From a checkpoint of a small mixture-of-experts model trained on Wikipedia: 2 picks a token, a variant of Muon for the experts.
Below are experts of layer 11 (counted from 0) of a mixture-of-experts language model. Rows are named router (the router's row for the expert), down (a neuron's output weights, with its number) and show model dimensions 192-383. Each number is 128 + 32 x the weight over its row's rms, rounded and kept within 0 to 255.
Before each expert's rows: a language model's description of what the expert responds to. This comes from a sample of Wikipedia text that the model never trained on.

# expert 19
Description: Opening parentheses before units, dates or details, plus degree and minute marks, math braces, dollar signs and modals like would.
router [131 157  76 121 106 143  77 112 125  86 108 103 189 201 227 205 126 136 155 170 131 109 171 163 147 108 145 204 119 129 146 131  98 113 130 168 166 122 127 137 139 124  75 100 161 124 163 157 117 166 139 170 181 133 114 102 118 148 139 148 157 169  78 140  91 149 110 121 177 135 181 139 123 150 113 144 160 168 163  92 106 162 121 117  75 119 127 170 142 100  45  97 176 151 164 135 154 126 109 110 127  76  93 169 142 112  99 166 133 149  90 164 105 118  99  79 113 118 121  93 101 160 165 137 109 106  74 116 120 169 158 112  89 111 111 148  91 149 107 141 103 160 145 214 146  92 142 169 144 104 135 144  98 168 116 122 113 180 118  71  80  70 111  88 151 155 114  99 145 122 137 126 152 199 133 133 169  85 158 156 134 108  89 111 155 100 148 129 164  65 177 142]
down0 [120 147 166 131 175 112 121  86 100 131 148 138 146 148 115 160 155 118  92  78 127 124 114 214 151 101 157  86 153  73 184 146 116  84 115 131 142  90 138 116 182 134  79 109 176  96 158 118 172 121  88 105 116 225 169 110 157 110 132 164 101  83  80 130 130  97 100  86 170 155 152 106 109  84 118 130 121 170  99 140 132 124  80 149 165 132 140 103 156 134 198 108 108 226 129  86 161 136  88 124 123 149  64 134 144 138 114 170 103 175 115  75 132 102 111 186 136 148 109 155  79 174 146 142  92 110 157 211 110 118 106 125 171  89 199 104 183  80 145 100 178 167 100 117 164 133 122 125 117  86 113  82  94 111  73 116  54 153 132 127 189 103 175 145 114 136 110 146 145 158 156 148 112 113  84 153  95 140 131 182 126 165  86  96 142 121 141  94 120 150 129 143]
down1 [139 109  73 170 123 136 159 133  95 144 133 154 153 105  61 170 203 175 133 126 142  96 159 125  85 178  81 117 105 123  91 126 167 130 210 127 151 151 156 178 135 130 126 132  88 165 160  33  74  80 132 159 197 137 102 112 115  93 104 155 144  87 130  94 112 142  78 179 105 128  90 122 148 144 115 122 149 152  72 131 148  90 150 154 129  86 207 108 161 165 146 120 155 119 144 135  59  77 146 140 131 118 143 168  91 112 186 102  85 174  65  58 148 156 150 115 122 146 152 168 108 124 131  76 143 115  79  90 126 127 150 136 155 144  88 117  73 146 119 153 101 138 115 166 141 131 134 115  89 195 145 148 198 131 177 168 158 151 157 103 126 140 110 168 151 106 118 116 140 137 164  96 125 151 118 112 144 205  94 142 123 122 164  55 166 140 154 125 144 117  80 143]
down2 [100 144 105 129  74 116 202 125 130 184 110 142 103 161 111 142  79  96 159 126 132  71 152 161 108  94 133 127 182  99 119 136 186 123 155  97 129 117 156 171 149 141 134  99 121 145 109 100 107 133 188 114 123 109 143  99  99 116  95 188  52  99 127  84 168 165  78 168 134 196 123  90  66  94 102 122 164 164 127 159 107 165 125 170 143 147 133  92 116  81 128 109  96 146  95 108 109  97 110 114 134 113 118 173 185 119 102 102  90  58 106 117 110 135 167  85 147 143 214 129 134 165 138 120 141 136 147  87 123  73 135  90 136 114 161 129 171 122  94  98 131  88  75 123 118 102 162 127 140 107 171  53 163  60  94 118 124 100 112  76 106 112 115 166 131 163 127 136 198 146 133 103 176 159 135 158 102 141 165 135 126 128 117  78  58 156  99 168  72 134  60 130]

# expert 18
Description: Lowercase syllable pieces inside proper names of places and people, such as Rad in Radnor, Shen in Shenzhen, Tel.
router [121 160  70 137 114 143 120  89 157  82 210 132  75 138 121 187 150 163 154  95  83  64 126 145  80 114 193  95 114 123 107 139 109 144 148 128 116  84 171 194 145  93 119 135 148 104 145 165 140 110 128 142 104 185 120 165 115 113 133 142 200 147 138 160 136 166 131 174  90 154 102 147 126 129  91 127 152 135 149 107 152  96  15 121  84 148 113  49  97 127 113  85 120 143 146 161 122 109  91 147 105  90 117  81  77 111 142 142 163 173  59 151 114 189 135  89 117 148  70 126  81 171 167 160 148 116 130 115 182 125 121  87 173 125 144 100 132 114 110 136  92 114 118 187 164 176 166 155 137 119  88 182  38 124 117 119 140  91  95 105 106 105 130 116 107  87 114  88 129 107 124  96 186 121 134 132 173 125 102 182 210 147 148 132 117 110 131 127 128 138 162 164]
down0 [128 121 134 141 178 119 143  78 134 157 113 103  90 102  89 103 147 106 128 121  98 118  89 142  85 202 120 134 111 123 150 157 157 123 155 189 161 107 128  56 157  96 110 130 172 185 168 183 105 191 121 128 155 156 125 129 124 119 115  89 184  98 178 201 127  97 143 142 102 141 147 120  91 169 162 152 152 169  95 112 141 155 135 118 158 123 130  97 173 124 147 103 127 166 151 128 185 123 121 103  71 103 155 152 134  60 140 125 156 105 121 178 113 149 113 120 101 135 150  81 104 169 139 135 154 155  95 146 158 108 182 160  85 113 153 108 169 158 184 140 146 127 165  87 104 195 130 165 159 134 141 122 197 119 104 155 151 146 150 111  27 159 156 124 132 139 156 112 111 140 141 151 141 180 183 154 134 132 133 155  74 141 147 166  74 123 115  87 107 103 143 140]
down1 [124  95 163 116  96 157 136 104 196 170 121 170 134 179 160 146 110 133 129  84 134  42 163  90  86 147 134  93 120 126  84 114 120  93 166 141 119 161 116 156 111 139 139 143 129  73 128 120 128 108 118 106 113 122 126  98 123 123 102 144 122 141  31 153 158  83 160 153 137 109 156 173 152 141 214 156  46 105 124  81 133  91 124 135  51 119 150 116 177 127  68  80 140 153 130 186 192 124 148 128 149 167 120 131 110 119 104 142 142 162 138 199 105 123  95  93 100 101 135 212  79  94 188  96 137 111 124 109 177 117 121  99 115 126 127  81 134 144 125 101  98 125  67 129 116 137 184 137 132 141 120  91 171 124  74 137 161 103 169  92  94 125 157 179 100 125 148 119  98 165 169 127 155 121  81 153 144  91  99 103 159  95 146 109 124 101 166 107 149 104 128 133]
down2 [131 144 170 161 128 135  93 105 154 103 124 147 101  69 130 125 147 131 113 163 151 153 234 109 122 136 160 146  78 134 194 168 174 116 146 175 128 154 143  46 152 132 132 112 109 130 150 158 131 160  84 147 144 105 113 129 157 109 111 154 146 198 127 115 104 166 112 142  93 171 141 103  93 157  79 178 169 190 111 148 154 112 118 140 153 150 145 130  92 130 144 141  84 126 129 121 148 123 154 146  44  81 101 148 120 130  85 180  90 134 158 136 148 133 109 124 112  88 108 158 137 109 109  95 124 131 160  98 115 115 136  92 119 114  84 150 135  95 126 133 168 174 155 159  82 164 125 117  99 157 125  17 140 134 149 121 146 111 124 150  97 109 171 171  99 126  98  98 163 148 107 131 124 160 131 172 113 117 159 113 149 202 131  95 101 152  91  94 142 148  89 172]

# expert 14
Description: Inner word pieces of Latin species and family names in taxonomy lists (Cyprin-iformes, Arde-a), plus auxiliaries has, have, had, having.
router [139 157  88 102 109 158 126 129  99 112 150 166 134 172 115 148 141 156 142  82 106 111 139 155  87  96 133 134 139  99 123 102 125  93 145 145 161  24 150 193 125  97  94  98 114 182 188 123  99 161 146 155 127 179  98  81 111 182 142 161 163 187 115 159 112 130 100 123 154 100 139 139 152 124  82 180 150 148 160  64 133 102  97 135 106 188 125  83  88 141 121  99 114 185 183 102 192 158 113 127 127  74 158 131 124 135  68 124 132 155  92 147 162 130 191 147 101 137 110  98 125 125 163 158 127 125  98  68  86 122  80 153 144 113 122 146 155 151  88 144 105 143 148 106 150  89 156 195 176 109 136 189 131  85 133 133 147 211  88  92  98 131 116 143 167 143  84  95 142 154  81 112 182 119 110 125 188 119 139 134 188 125 128 105 146 142 130 134 162 131 187 145]
down0 [139 115  98 123 125 180 102 100 138 154 126 131  77 118 145 181 164 127 112 192 157 155  81 159 129  85 109  74 170 124 115 151 148  89 166 134  63 156 152 164 158 161  97 153 131 179 137 153 151  88 138 171 115  52 197 162 114 105  81 107 109 124  87  84 108 101 133  82 126 149 162  61  95 125 129 169 173 134 158 161 152 136 159 144 142 170 138 183 156 155 157 152 184 105 159 160 167 102 147 136 173 158 108 128 184 124 145  77  91 198 105 149 194 198 109 158 128 169  79 101 126 110 114 105 168  72  98 131 108 152 148 165 159 107 206 153 161 178 139 149  89 119 138 142  76 148 153 105 193 154 123  97 166 156 170 130 130 155 139  95 180 155 149 154 186  81 129 144 113 143  99  78  64 110 102  90 132 125 121  87 142 101  89  84 128 141 183 111 124 150 161 138]
down1 [103 144 165  53 160 172 122 150 126 134 103 148 156 189 143 100 110 117 143 174 151 158 101 140 125 172 114 107  95 101  96 140 161 105 197  44 156 176  83 149 125 161 145 112 143  92  58 115 158 113  60 166 146  79 139 133 137 154 109 151  84 127 141 132 107  88 159 115  71  86 121  81  85 133 127  82 153 108 152 127 154 150  39 226 187 118 114 133 122 135 137 160 116 130 152 153  89  65 149 108 108  97 145 119  88 157  92 179 141  75 154 135 104 164  93 141 135 155 151 144 162 123  94  69 164 118 164 141 207 121 116 124 180 112 135 129  98 151  84 172 144 143 115 130  85 172 126 188 164 184 130 124 154 220 147 129 139 157  78 157 198 112 106 112 188 142 102 149 143 113  34  86 142  90 102  77 133 107 164 164 135 106 175  87 147 143 183  89 153 132 149 101]
down2 [122 141 135 159 125 106 158 101 112 133 127 136 112 161 135  86 173 140 122 139 127 113 133 107 121 137 159 148 189 101 119 146 150 196 136 203 131  86 111  90 114 131 130 153 168 137 150 112 159 145 119 138 128 182 156 151 101 137 105  88 122 128 166 118 145 145 192 135 143 151 136 137 123 131 143 171 118 125 154  70 155 135  29 137  73  66  94  78  53 132 119  77 118 160 179 114 145  78 158 108 117 113 203 143 129 169 140 210 130  81 100 169 153 128  83 156 164  79 137  97 151 151 111 118 159 145 135 167 141  66 138  77 133  75 137 197 189 114 119 152 152 125  92  91 165 123 131  92 103 109 175 165 151 196 166 125 183 164 109 149  64 127  92 112 134 163 103 181 124 157  93 118  90 101 130  53 158 112 183 186 139 103 120 173  87 186 126 106  70 115 158 157]

# expert 12
Description: Pipe separators in sports and statistics tables, plus country codes like USA, GBR, ARG and dash placeholders.
router [124 178 100 162 112 144 133  97  97 103 188 107 152 151 102 203 160 120 174 152  97 123 135 133 143 171 136 151  97 148 169 109 136 166 128 117 170 101 169 184 155 108  77 131 144 127 170 165 133 165 153 205 152 170  88 129 147 111 181 239 174 179 134 106 106 142 144 120  88 129 122 178 167 161  76 157 136 137  95 122 181 115 170 138 105 141 136 154 175  86 123 129 167 140 180 148 147 115 111 144 155 125  64 115 112 175 148 103 159 165  96 148 101  97  82 125 107 133 118  89 161 195 132 115  66 152  97  80 134  88 146 134 136 143 115 159  80 152  77 160  76 117 159 133 100 114 205 155 162 100  94 164 154 136 166 158 138 158  67 103 141 140 125  92  57  96 102  89 155  68 149  98 123 156 145 148 161  84 143 149 124 166 115  89 167  82 170 133 106 122 124 136]
down0 [108 123 157 108  71 121 129 107 122 143 171 154 151 137 131 125  91 129 123 152  65 146  81  42 100 124 110 157 156 136 169 124 102 126 132 121 154 106  93 140  87 122 122 155 141  91 131 132 121  81 136 151 147 179  87  72 239 138 133  62 129  97 161 101 159 183 148 138 167 135 103 138 152 115 133 149 161 126  87  89  58 147 153 136 109 144 148 132 122 126 196  76 126  84  93 141 165 148 101 167  88 125 117 130  98 114 130 162 182 145 122 113 145 132  58  60 122 130 152  93 132 123 204 110 101  87  95 121  70 207  96  90 111  53  90 162  91 110 193 117 160 150  70 109  51 140 118 143  95 140 155 134  86 112 114 114 159 152 120 119 121 125 130 145 106 100  92 149 137 134 202 151 146 111 154 135  97 143 118 215 106  77 168 141 115  90 198  92 216 153  57  92]
down1 [123 126  94 118  87  97 116 187 104 139 121 188 123  51 147 142 135 139 146  82 120  74 117  74  99 106 120  86 121 155 106  97  71 172 119  97 139 104 168 191  85 126 105 109 140 136  88 138 119 139  99 149  96 208 143 150 143 145 123 152 109 146 134 136 159 131  91 105 140 153 191  89 114 107 174 186 132 124 110  59 152 133 195 113 132 132 147 126 164 144 126 136 102 116 105 214 184 136  84 116 132  70 150 154 145 118  96 128 116 111 122 144 114  89 118 113 151  80 145 169 102 175 112 130 115 177  96  99 123 174 142 132  57 198 201 123  66 133 111 133 209 109 127 131 141 126 168 138 121 181  79 149 158 123 166 104  56 127 126  98  81 109 133 135 144 120 142 139 153 162 160 143 115 129 118 164  82 116 122 160 123 137  83 136 131 166 143 110 149  94 119 143]
down2 [127 150 152 117  71 145 177 121 118 126 110 101 105 144 104 149 119 131 123 140 150 112 139 144 134 111 133 122 118  75  50 104  63 136 166  78 104 177 121 141  93 107 108 139 137 106  98 118  85 131 183 136 150 150 154  96  91 141 147  84 115  54 135 132 160 160 131 103  97 132 206 136 139 121 158 149 126 150 147 165  37 117  96  68 158 188  65 118 109  54 105 158 122 138 116 125 101 137 129 109 126  97 134 150 168 134 140  93 141 111 117  98  73 133 163 192 158 110 157 143 153 139 126 134 128 167 145  86 159 117 187 108 163  80 165 130  78  93  97 170 136  92 123 128  66 129 129 111  96 146 149 114  95 158 128 132 151 100 147 148 157 141 121  85 141 138 206 120 106  91 111 101 174 114 113 169 162 122 156 101 117  89 124 150 119  56 174 107 160  67  89 120]

# expert 4
Description: Nationality and language adjectives such as American, Italian and Polish, plus fragments inside foreign place or club names and number pieces.
router [ 63 169  65 148  94 112 118 107 103 114 132 127  97 189 153 120 212 133 139 115 104 128 152  93  76 126 120 109 160 140 180 163   5  94 129 161 184 125 161 139 110  95 113 156 126 135  98 182 141 152 141 161 154 118 114  94 131 119 134 189 140 152 115 136 119 120 108 147 150 184 129 158 113 167 105 187 195 153 118  90 197  94 116 129 123 118 117  90 133 105 136  70 133 183 190 121 142 132 116 195 113 138 107 127 123 155  70 184 146 143  53 128 124 141 124 100 168 185  89 130 152 146 148 132 127 120 142 127 125 128 134 144 153 155 138 100  80 100 123 139 127 117 139 124 109 112 173 169 158  92  79 181 134 160 101 165 103 127 122  87  72  96 122 130 122 173 161  52 130 136 168 146 168 119 147 113 197  99 164 138 162 147 150 137 158  95 144 110 148 152 177 154]
down0 [130 103 103  95 170 115 138 111 152 174 185 102 121 129  81 140 167 135 163 134 146 117 133 125  86 136 155 134  99 100 142  91 107  76 160 136 128 113 158 170 157 113 114 112  93 187 205 137 123 181  95 141 123  58 111 184 178 116 153 123 111 165 159 171 144 141 143 108  80 110 169 129 116 112 121 169 133 114 112  75 133 110  89 143 123 174 130 122 149  79  93  87 100 177 109 148 148 131 106 117  94 141 148 126 138 127 147 133 166  97 130  85 125 120 165  73  95 144 138  90 109 191 170 159 143 144  85 140 146 165 102  65 123 127 119 132 122 117 128 135 160 179 119 102 180 177 100 106  75 109 131 116 127  95 148  97  30 122 233 139 108 125  57 129 112 160 120 160 123 164  87 124 162 153 123 135 112 159 155 174 198  63 142 179 149 142 132 119 190 136 164  69]
down1 [123 105 114 141 112 156 106 168 106 127  88  94 182 140 152 143 112 107 132 143 167 128 123 146 170 121 126  77 152 171  52  86 135 124 159 113 121 103 155 115  90 162 112 170 150 152 134 159 109 198 116 105 157 166 185 144 156  93 116  92 126 158 142  97  99 159 122 180  81 116 133 104 198 111 161 178 164 114 152 148 108 154 125 177 124  57  56 117  96  91 101  93 129 105 130 156  99  98 106  80 117 154 127 153 125 128 153  68 155 143 150 188 129 105 135 171 106 147 114 193 126 146 122 173 112 162 141 143 117  76 129 150  89 108 163 162 162 195 114 165 123 174 137 148 156 146 132 163 100 135 146 119 106 160  66 177 101 187 122 129 131 144 151 107 149 160 133 194 113 132  90 110 135 126 143 122 186  82 146 108 126 140 155 166 131  95 150 135 141 115 128 164]
down2 [108 146  99  90  53 179  81  88 119 127  86 118 152  91  82 178 164  73 121 164 158 130 133 117 156 132 102 154 215 146 111 137 159 153 175  86 134 181 118 138 155 204 146 115  96  98 117 173 129 154 150 152 139 100 167 132 164 132  97 122 133 127 150  95 194 148 121 135 108 139 128 157 113 137 140 151 139 100 191 168 160 153 170 138 146  64 174 132 181 134 130  98  80 158  96 123 171 189  77 105  89 112 123 109 174 149 150 157  90 122 126 195 121 168 155 156  90 118 138 109 180 150  71 109 132 108 194 125 113 119 126 133 201 149 132 147 122 143 154 111  83 143 141  84  40 126  88 113 100 103 142  94 127 142  93 127 133 157 119 107 121 120 138 112  73 108 121 113 129  85 148 119 142 114 116  77 176  83 114 123 100 110 182 133 134 126 158 145 189 184 195  64]

# expert 21
Description: Bare space tokens right before numbers, such as years after "in" or table cells, plus line breaks in track lists.
router [ 98 158  96  85 186 137 147 132 133  95 148 188 128 162 134 122 138  91 139 160  88 130 140 117 118 180 173 167 100  69 112 168 144  93 122 107 120  84 128 120 134 106 101 109 196  93 150 150 185 168 176 176 117 135 120 121 122 191 185 145 127 164  94 134  67 133 127 122 104 129 162 124 135 176 114 185 134 164 120 124 145 149 124 158 187 127  94 107 150 156 138 121 150 112 210 144 146 176 109 103 136 126 105 155 111 129 141 117 143 149 109  80 144 133 118 143 185 144 103 104 122 143 179 194 108 134 151  68 105 129 154 129 127 112 174  96 149  82 152 109 135 154 154 115  93 114 216 110 132  91 109 154 110 109  95 108  96 147  91  91  94 103  85  57 126 106 139  63 169 135  83  93 181  76 118 144 161 136 155 105 104 118  61 154 148 168 137 112  92 117 199 219]
down0 [117 145 118  96 106 100 113 139 106 112 112 118 136 113 101  77 124  84 149 141 142 140  99 109 100 169 126  89 133  97 166  84 108 178  96 202 161 171 117 104 144 118 136 117  89 129 129 158 177 154 165 148 156 106 148 150 158 171 186 172 163 121 111 159 132 117 117 123 132 134 185  82  86 137 127 138 163 111  56 150 105 132 172 146 192  65  83 131 100 144 106 169  85 143 179 160  68 147 116 157 145 123  50 145 118 102 149 165  71 107 134 113 128 145  22 156 132 157 150 158 101 108  55 138  92  69  67 115  48 119 100  98 113 108 134 157 117 111  82 160  78 162 142 136 159 139 173  95 190 114  89 114 138 143  97 101 106 147 124 156 131 158 132  95 144 101 117 123 115 127 106 150  79 121 120 181  53  91 151  90  77 114 144 112 127 141 137 117 131 150 152 134]
down1 [135 142  94  93 114 178 109 179  85  91  52 155  74 193 137 140  88 126 136 114 113 159  98 135 158 164 158  87 136 149 100 201 128 108 131 151  89 141  93 121 129 118 136 142 172 131 145 115 102 160 117 191 106 122 132 157 140  91 122 148 163 147 150 171 126 122 127 118  66  97 179 152 117 110 146 139  53  92 102 156  53 149 115 127 123  65 132 137 127 149  80 167 165  69 150 109 126 229 129 169 138 145 112 149 146 125 152 121 181 111 136 152  74  98  82 164  81 115 123 126 143 119  93 185 109 124 151 175  87 132 139 116  67 151 182  97  94 109 142  69 120 133 152 110 129 191 133 131 131  84 128 139 117 142  59 169  95 148 124 106 126  99 140 169 125 114 128 147 164 127 151 138 100 179  62 116 113 130 153  94 179  85 107 141 117 111 134  93 152 172 125 128]
down2 [115 131 113  97  90 116 129 124 100 120 145  70 147 110  90 125 159  67 126  99  95 137 122 160 132 182 100 116 105 148 173 132 118 122 162 137 200 122 113 169 155 148 135  93 107 149 182 151 114  96 115 103 138 100 165 114 157 178 138  89 138  84 109 148 117 133 145 129 123 152  70 121 168 118 122 108 127 140  66 145 134  96 101 109 169 180 111 143 196 153  84 103  83 129 153  88 209 121 111 115 157  91  57 248 124  67 156 129  82  72  93  63 150 164 106 158 116 171 166 125 176  96 146  56 131  92 112  79 149  80 127 168 155 115 146 113 113 135  95 100 185  96 170 126 102 140 121  93 107 140  87 152  80 113 142 120 158  75 151 154 193 119 111 114 114 137 112 133 112 135 140  91 110 166  99 126 157  97 159 144 118 128 107 144 116 152  57 172  69 163 147 180]

# expert 6
Description: Commas ending a clause or list item, plus was, is, were after a subject, as in "South Africa, occurring".
router [114 161  84 153 121 142 111 115  89 111 131 135 166 166 152 132 110 164 169 151 119 125 108 129 114 145 166 215  59 127 209 140 119 131 119 141 121  78 128 160 144 140  96 169 135 120 120 127 150 159 135 209 142 136 138 122 108  80 130 192 125 167  92 161  57 161 157 132 173 133 124 165 143 157  90 136 200 133  86 141 183 117  74 171  72 125  97 150  94  75 111  75 148 102 155 122 152 150  90 126 134 102  82 120 133 136  77 102 151 164  84 135  95 147 154 137 102 194 100 109 148 120 113 146 129  88 145  77 167  75 147 125 176  94 124  92 113 100 112 112 150 148 116  49 165  62 153 141 132  91 143 203 125 182 114 145 142 145 113 116 149  94 129 132  80 119 121 117 179  84  84 122 120 151 110 120 158  85 154 131 143 183  70  86 173  46 114 111 168 108 136 163]
down0 [180 149 121  47 122  86 104  60 100 100 170  83  92 165  67 187 163  74  98 139 119 112 166 199 160 139  74 149 150 112 146 158 149 158 151 148 162 105 106 130 149 145 160 136 137 171 143 124  98 142 140  98 153 103 173 192 132 159  96 148 112 136  62 123 133 124 140 212 110  69 143 153 112 113 129 115 108 167 172 115 108 104  87 136 165 142 117 117 113 177  79 147  90 112 125 105 185 148 178  73  74 130 162 111 116 162 186 158  65 124  72 108 130 147 171  95 140 143 181  59 164 117 123 103 136 172 130 100 132 201 117 157 128  95 128 128 107 135 122 144 135 146 159 104 129 114 148 120  94  65 146 128 118 113 149 105 111 151 124 124 152 149 162  95 152  73 119 109 130 116 133 167  68 140  78 144  73 111 101 138 103 136 134 133 170 141 165 189 117 132 136  89]
down1 [107 109 149 119  96 134 127 108  96 209 130 173 106 195 174 140 103  96 158 113 185  77 107 170 135 145  95 130  62 114 109  80 188 136  57 141 145 100 164  78 104  97 132 114 116 121 112 115 149 132 103 132 118 174 139 129  88 166 114 127 104 126 134  96 146 120 147 139 154 189 109  96 102  58 123 136 139 150 171 100 133 110 173 106 112 142 116 111 119 148  57 136 138 117 131 146 136 137  91 117 109 148 141 144 180 174 195 124 159 141 129 149 148  80  88 119 151 130 109 141 198 133 179  78 130  86 179  92 121  94  92  59 129 110 169 175 136  81 146 156 127 114 166  83 157  61  98 128 144  94  70  71 127  89 100 100 171 141  58 109  84 120 164 168  75 133  90 138  95  41 129 152  95 122  97 160  80  79 120 110 109  33 135 147 147  96 134 139 156 111 168 123]
down2 [133 150 168 144 130 154 157 146 180 123  91  94  27  72  99 134 131 151 108 121 156 148  91 106 149 101 188 148 190 117 163 130 172 110 203 121 127 120 138 156 116  61 125 122 154 191  71 121  54 108  88  99 155 128 109 144 148 154  78 107 133 131 147 178 158 122 118 147 117 149 101 149 100 157  72 124 134  96  68 121 128  95  97 140 110 154 110  69  97 127 100 138 132  63 140 115 189 191 124 150 128 139 192 149  79  94  68 117 112   7  66 139 108 148 108 162 135 206 199  96 141 128  89 131 136 175 127 196 135 132 150 124 110 129 125 102 137 138 136 119 143 137 130 115 142 155 147 153 126 110 160 124 129 104 150 106 119 114  51 144 164 134  96 121 171 124 121 126  89 173 144 116  95 107 102  79 125 129  71  88 110 126 175 146  90 138  79 174 135 151 174 107]

# expert 0
Description: Sentence-ending periods and abbreviation dots or letters, such as c. for circa, B.S., No., v./vs., and table pipes.
router [127  99 114  58 145 137 111  55  99 144 160  96 189 147 153 173 143 159 137 105 113 110 134  69 111 134 138  96 120 143 127 137  80 148 117 172 119 150 148 144  59 120 125  75 133  64 109 131 124 166  82 177  92 132  88 115 177 162 130 152 102 200 102 143 120  91 115 146 137 137 153 162 141 159 103 169 180 170 118 111 141  91 105 111 112 123 163 126 154 105 112  86 221 170 163 146 134 198 122 157 113 105 102 108  91 175 115 154 204 165  94 131 117 173 147 106  64 127  78 125 172 145 194 131 102 145 102  73 167 100 127 193 121 125 108  91 113 139  98 149 102 141 139 231 118 143 156 141 141  83 150 208 123 120 125  70 140 107 129 142 120  87  76 105 112  96 148  99 162 141  75 100 172 133 151  93 140 105 150 162 166 120  99  67 108 110 141 114  96 136 139 157]
down0 [109 109 133 102 124 105  85 195 121 112 104  97 102 143  78 105 120 154 177 142  96 132  85 107  77 181 128  68 151  42 123 135 161 158 124 196  76  39 163 130 116  99 150 179 130  85 107  68 148  99 159 187 162 109 101  62 118 143 119 104  85  94  68 170 103 136  94 113 105 133 119 132 123  72 100 131 123 103  70  97 143 124 134 188  72  76 106 139 127  84 143 167 128 126  93 161  73 117 126 157  91 146 142 131 135 131 112 154 130 167 165  76 153 165 188  76 100 135 115 174 224 156  89 147 135 165 108 130 195  81 148 155  95  94 129 175 127 103 141 100 135 143 102 131 171 146 122 113 116 134 119 153 124 132 142 104 128 129 157 184 142 130 108 162 117  93 153  66 144 121 106 143 148 147 117 120  90 124 115 155 157 132 141 124 109 197  97 157 107 167 143  33]
down1 [192 165 144 167 102 148 168  95 190  93 146 146  70 115  98 113 163 112 157 177 131  95  97 171  97 108 130 152   6 194  90 116  65 193 123 147 177 147 220 128  98 161 174 144 138 144 128  88 145 150 147 165  87 106 126 180 137 102 155  69 119 139 127 112 122 120 105 160 192 174 128  96  75 159 130 112  81 134 158 109 130 142 139 107 128 172 148 114 115 115 141 149 132 189 167 117  99 116 151 109 136 131 100 146 118 170 112 156 145 107 180 130 135 136 164 183 172 116  96 120 171  98 123 153 119 158 174 131 108 170 130  85 160 146 112 135 160 161 121  84 125 116 112 146 107 216 177 154  95 130 115 145 105 165 181 110 163  50 170 223 111 145 114 132 107 147 106 121  92 129 193 117 119  96 130 110 117 118 186 103  64  83 116 143 154 143 127 104  92  75 151  42]
down2 [113 127 204 115  91 119 122 130 104 132 153 138  85 114 156 146 163 135 125 151 125 143 131  98 153 131  75 100  92  98  81  79 137 109 175 172 172  65 127 120 120 167 126 151 133 136 119 175 121 179 194  58 141 136 153 129  70  81 157  91 135 130  74 141 135 130 121 130 105 106 118 113 123 140 102 131 172 169 133 154 110 139 112  72  56 100 117 146 119 146 163 129 141 124 117 135 188 105 194  91 171  86  76 121 137 157  88 138 167  73 163 174 129  94  55  98 181 134 116 208  58 147 100 130 111 114 123 129 180 171 156 110 106 138 123 159 119 124  74 159 124 145  96 153 137 152 144 170 110  98 147  85 130 145 113 131 149 102 145 121 201 155 139  30  81 183  90 141 125 190 116 160 164 113 125 140 109 150 181 100  81 104 136 120 168 125 131  79 143  68 176 100]

# expert 5
Description: Connectives between phrases: and, or, as, &, dashes, became, was, often after commas or served as in career text.
router [ 93 161 126 118 110 117 146  63 110  74 129 122 119 185 124 158 132  87 180 129 115 143 136  91 157  95 146 157 111 138 141 105 126 137 128 171 148 129 160 138 143 120  24 124 112 144 124 150 143 156 145 128 125 105 153 111 137 176 146 255 115 147 116 133 115 190  96 101 153 109 148 138 115 169 159 135  83 207 145 116 162 128  91 121  96  99 122 126 136  96 133  91 141 125 188  96 120 188 147 150 123  87 113 154 120 188 115  97 112 146  79 108 155 131  87  91 109 102 103  87 166 157 165 156 148 138 193 115 131  70 158 124 157 133 116 117  59 153  78 131 146 115 168 149 151  90 118 123 138 110 115 138 118 120 124 111 153 120  97 100  75  92 183 113  94 171 145 135  91 116 162  49 170 114 172 149  97 123 177 149 165 118  51  88 189  81  93 109 125  74 140 143]
down0 [128 182 146 129  85 111  80 101 123 116 154 178  90 102  91 128 131 174 134 114 140 156 131  94 174 141 119 104 141 138  98  67 106 168 118 120 169 110 135  79 166 114 147 130  69  80 142 138 142  93 139 174 146 127 152 154 127 140 205 151 153 186 111 176  96 130 115 117 102 147  97 141  97 134 113  98 196 111 157 136 115 111 150 132  98 147 182 113 121 112  88 113 147  91 106 173 100 160 112 130 158  73  94 136 137 103 120 139  98  40 101  78 142 174 108 187 110 164  99 112 113 130 158 115 111 145 174 134 115  77 239 139 110 139 125  99 106 168 135 145 115 105 201 151 119  72 104 103 150 145 122 166 130 101  95 160 216  88 122 153  48 113 175 104 121 170 158 161 158 147 141 142 196  97 123 170 157 160 131  93 143  84 138 103 161 117 102 138 159 135 149  74]
down1 [194 137  57  84  55 151 130 121 122 124 126 125 119 140 124 185 133  63 170 138 125 100  61 103 179 119  81 168 127 129 120 110 120  52 191  73 184 111 144 108 118 156 106 115 154 143 123 156 112 130  86  75 123 124 118 158 168 123 143 120 165 129  92  76 138 157 108 147 171 137 141 170 124 129  99 142 123 195 114 112 154 145 127  92 162 166 153  48 124 108  88 107 128 124 121 129 127 128 180 188 183 121 142 138  53  91 199  81  99 133 105 102 133 142  82 105  54 105 128 173 136 132 117 111 128 126  73 122  65 133 107 124  80 103  84  66 123 102 125 114 116 104 150 103 134 220  60  91 121 149 229 110 173 153 104 173 167 108 158 163 141 104 130 125 157 175 120 146  87 102 133 121 142 232 145 148 142 137 101 152 145 164 149  97 129 133 110 104 174 114 135  66]
down2 [ 99 104 110 122 120 132 195 137 131 145 111 146 107  66  80 131 127 108 111  67 135  56 159 127 109 107 163 102 137 185 159 131  84  91 106 162 105 152 113 122 182  72 108 189  38 118 130 138 154 137 148 110 145 108 100  66 152 139 214 189 123  90 160 107 112 126 114 103 137 119 100  94 123 122 179 107 109 160 154 147 123 109  84 151 121  88 122 101 128 150  91  73  61 121 166 116 110  83 167  88 165 134 175 112 147 151  99 103 102 157 106 109 141  67 178 132 159  82 126 114 153 102 138 128 158 182 196 145 189 121 131 166 144 113 177 109  97 208 124 171 117  79 153 113 186 110 137  71 126 136 123  67  89 111 105 147 140 177 133 131 120 145 159 129 173 128  65 119  86  95 193  90  96 145 199 161  46 198 141 151  94 114 100 168  98 166 139 175 107 118  33 101]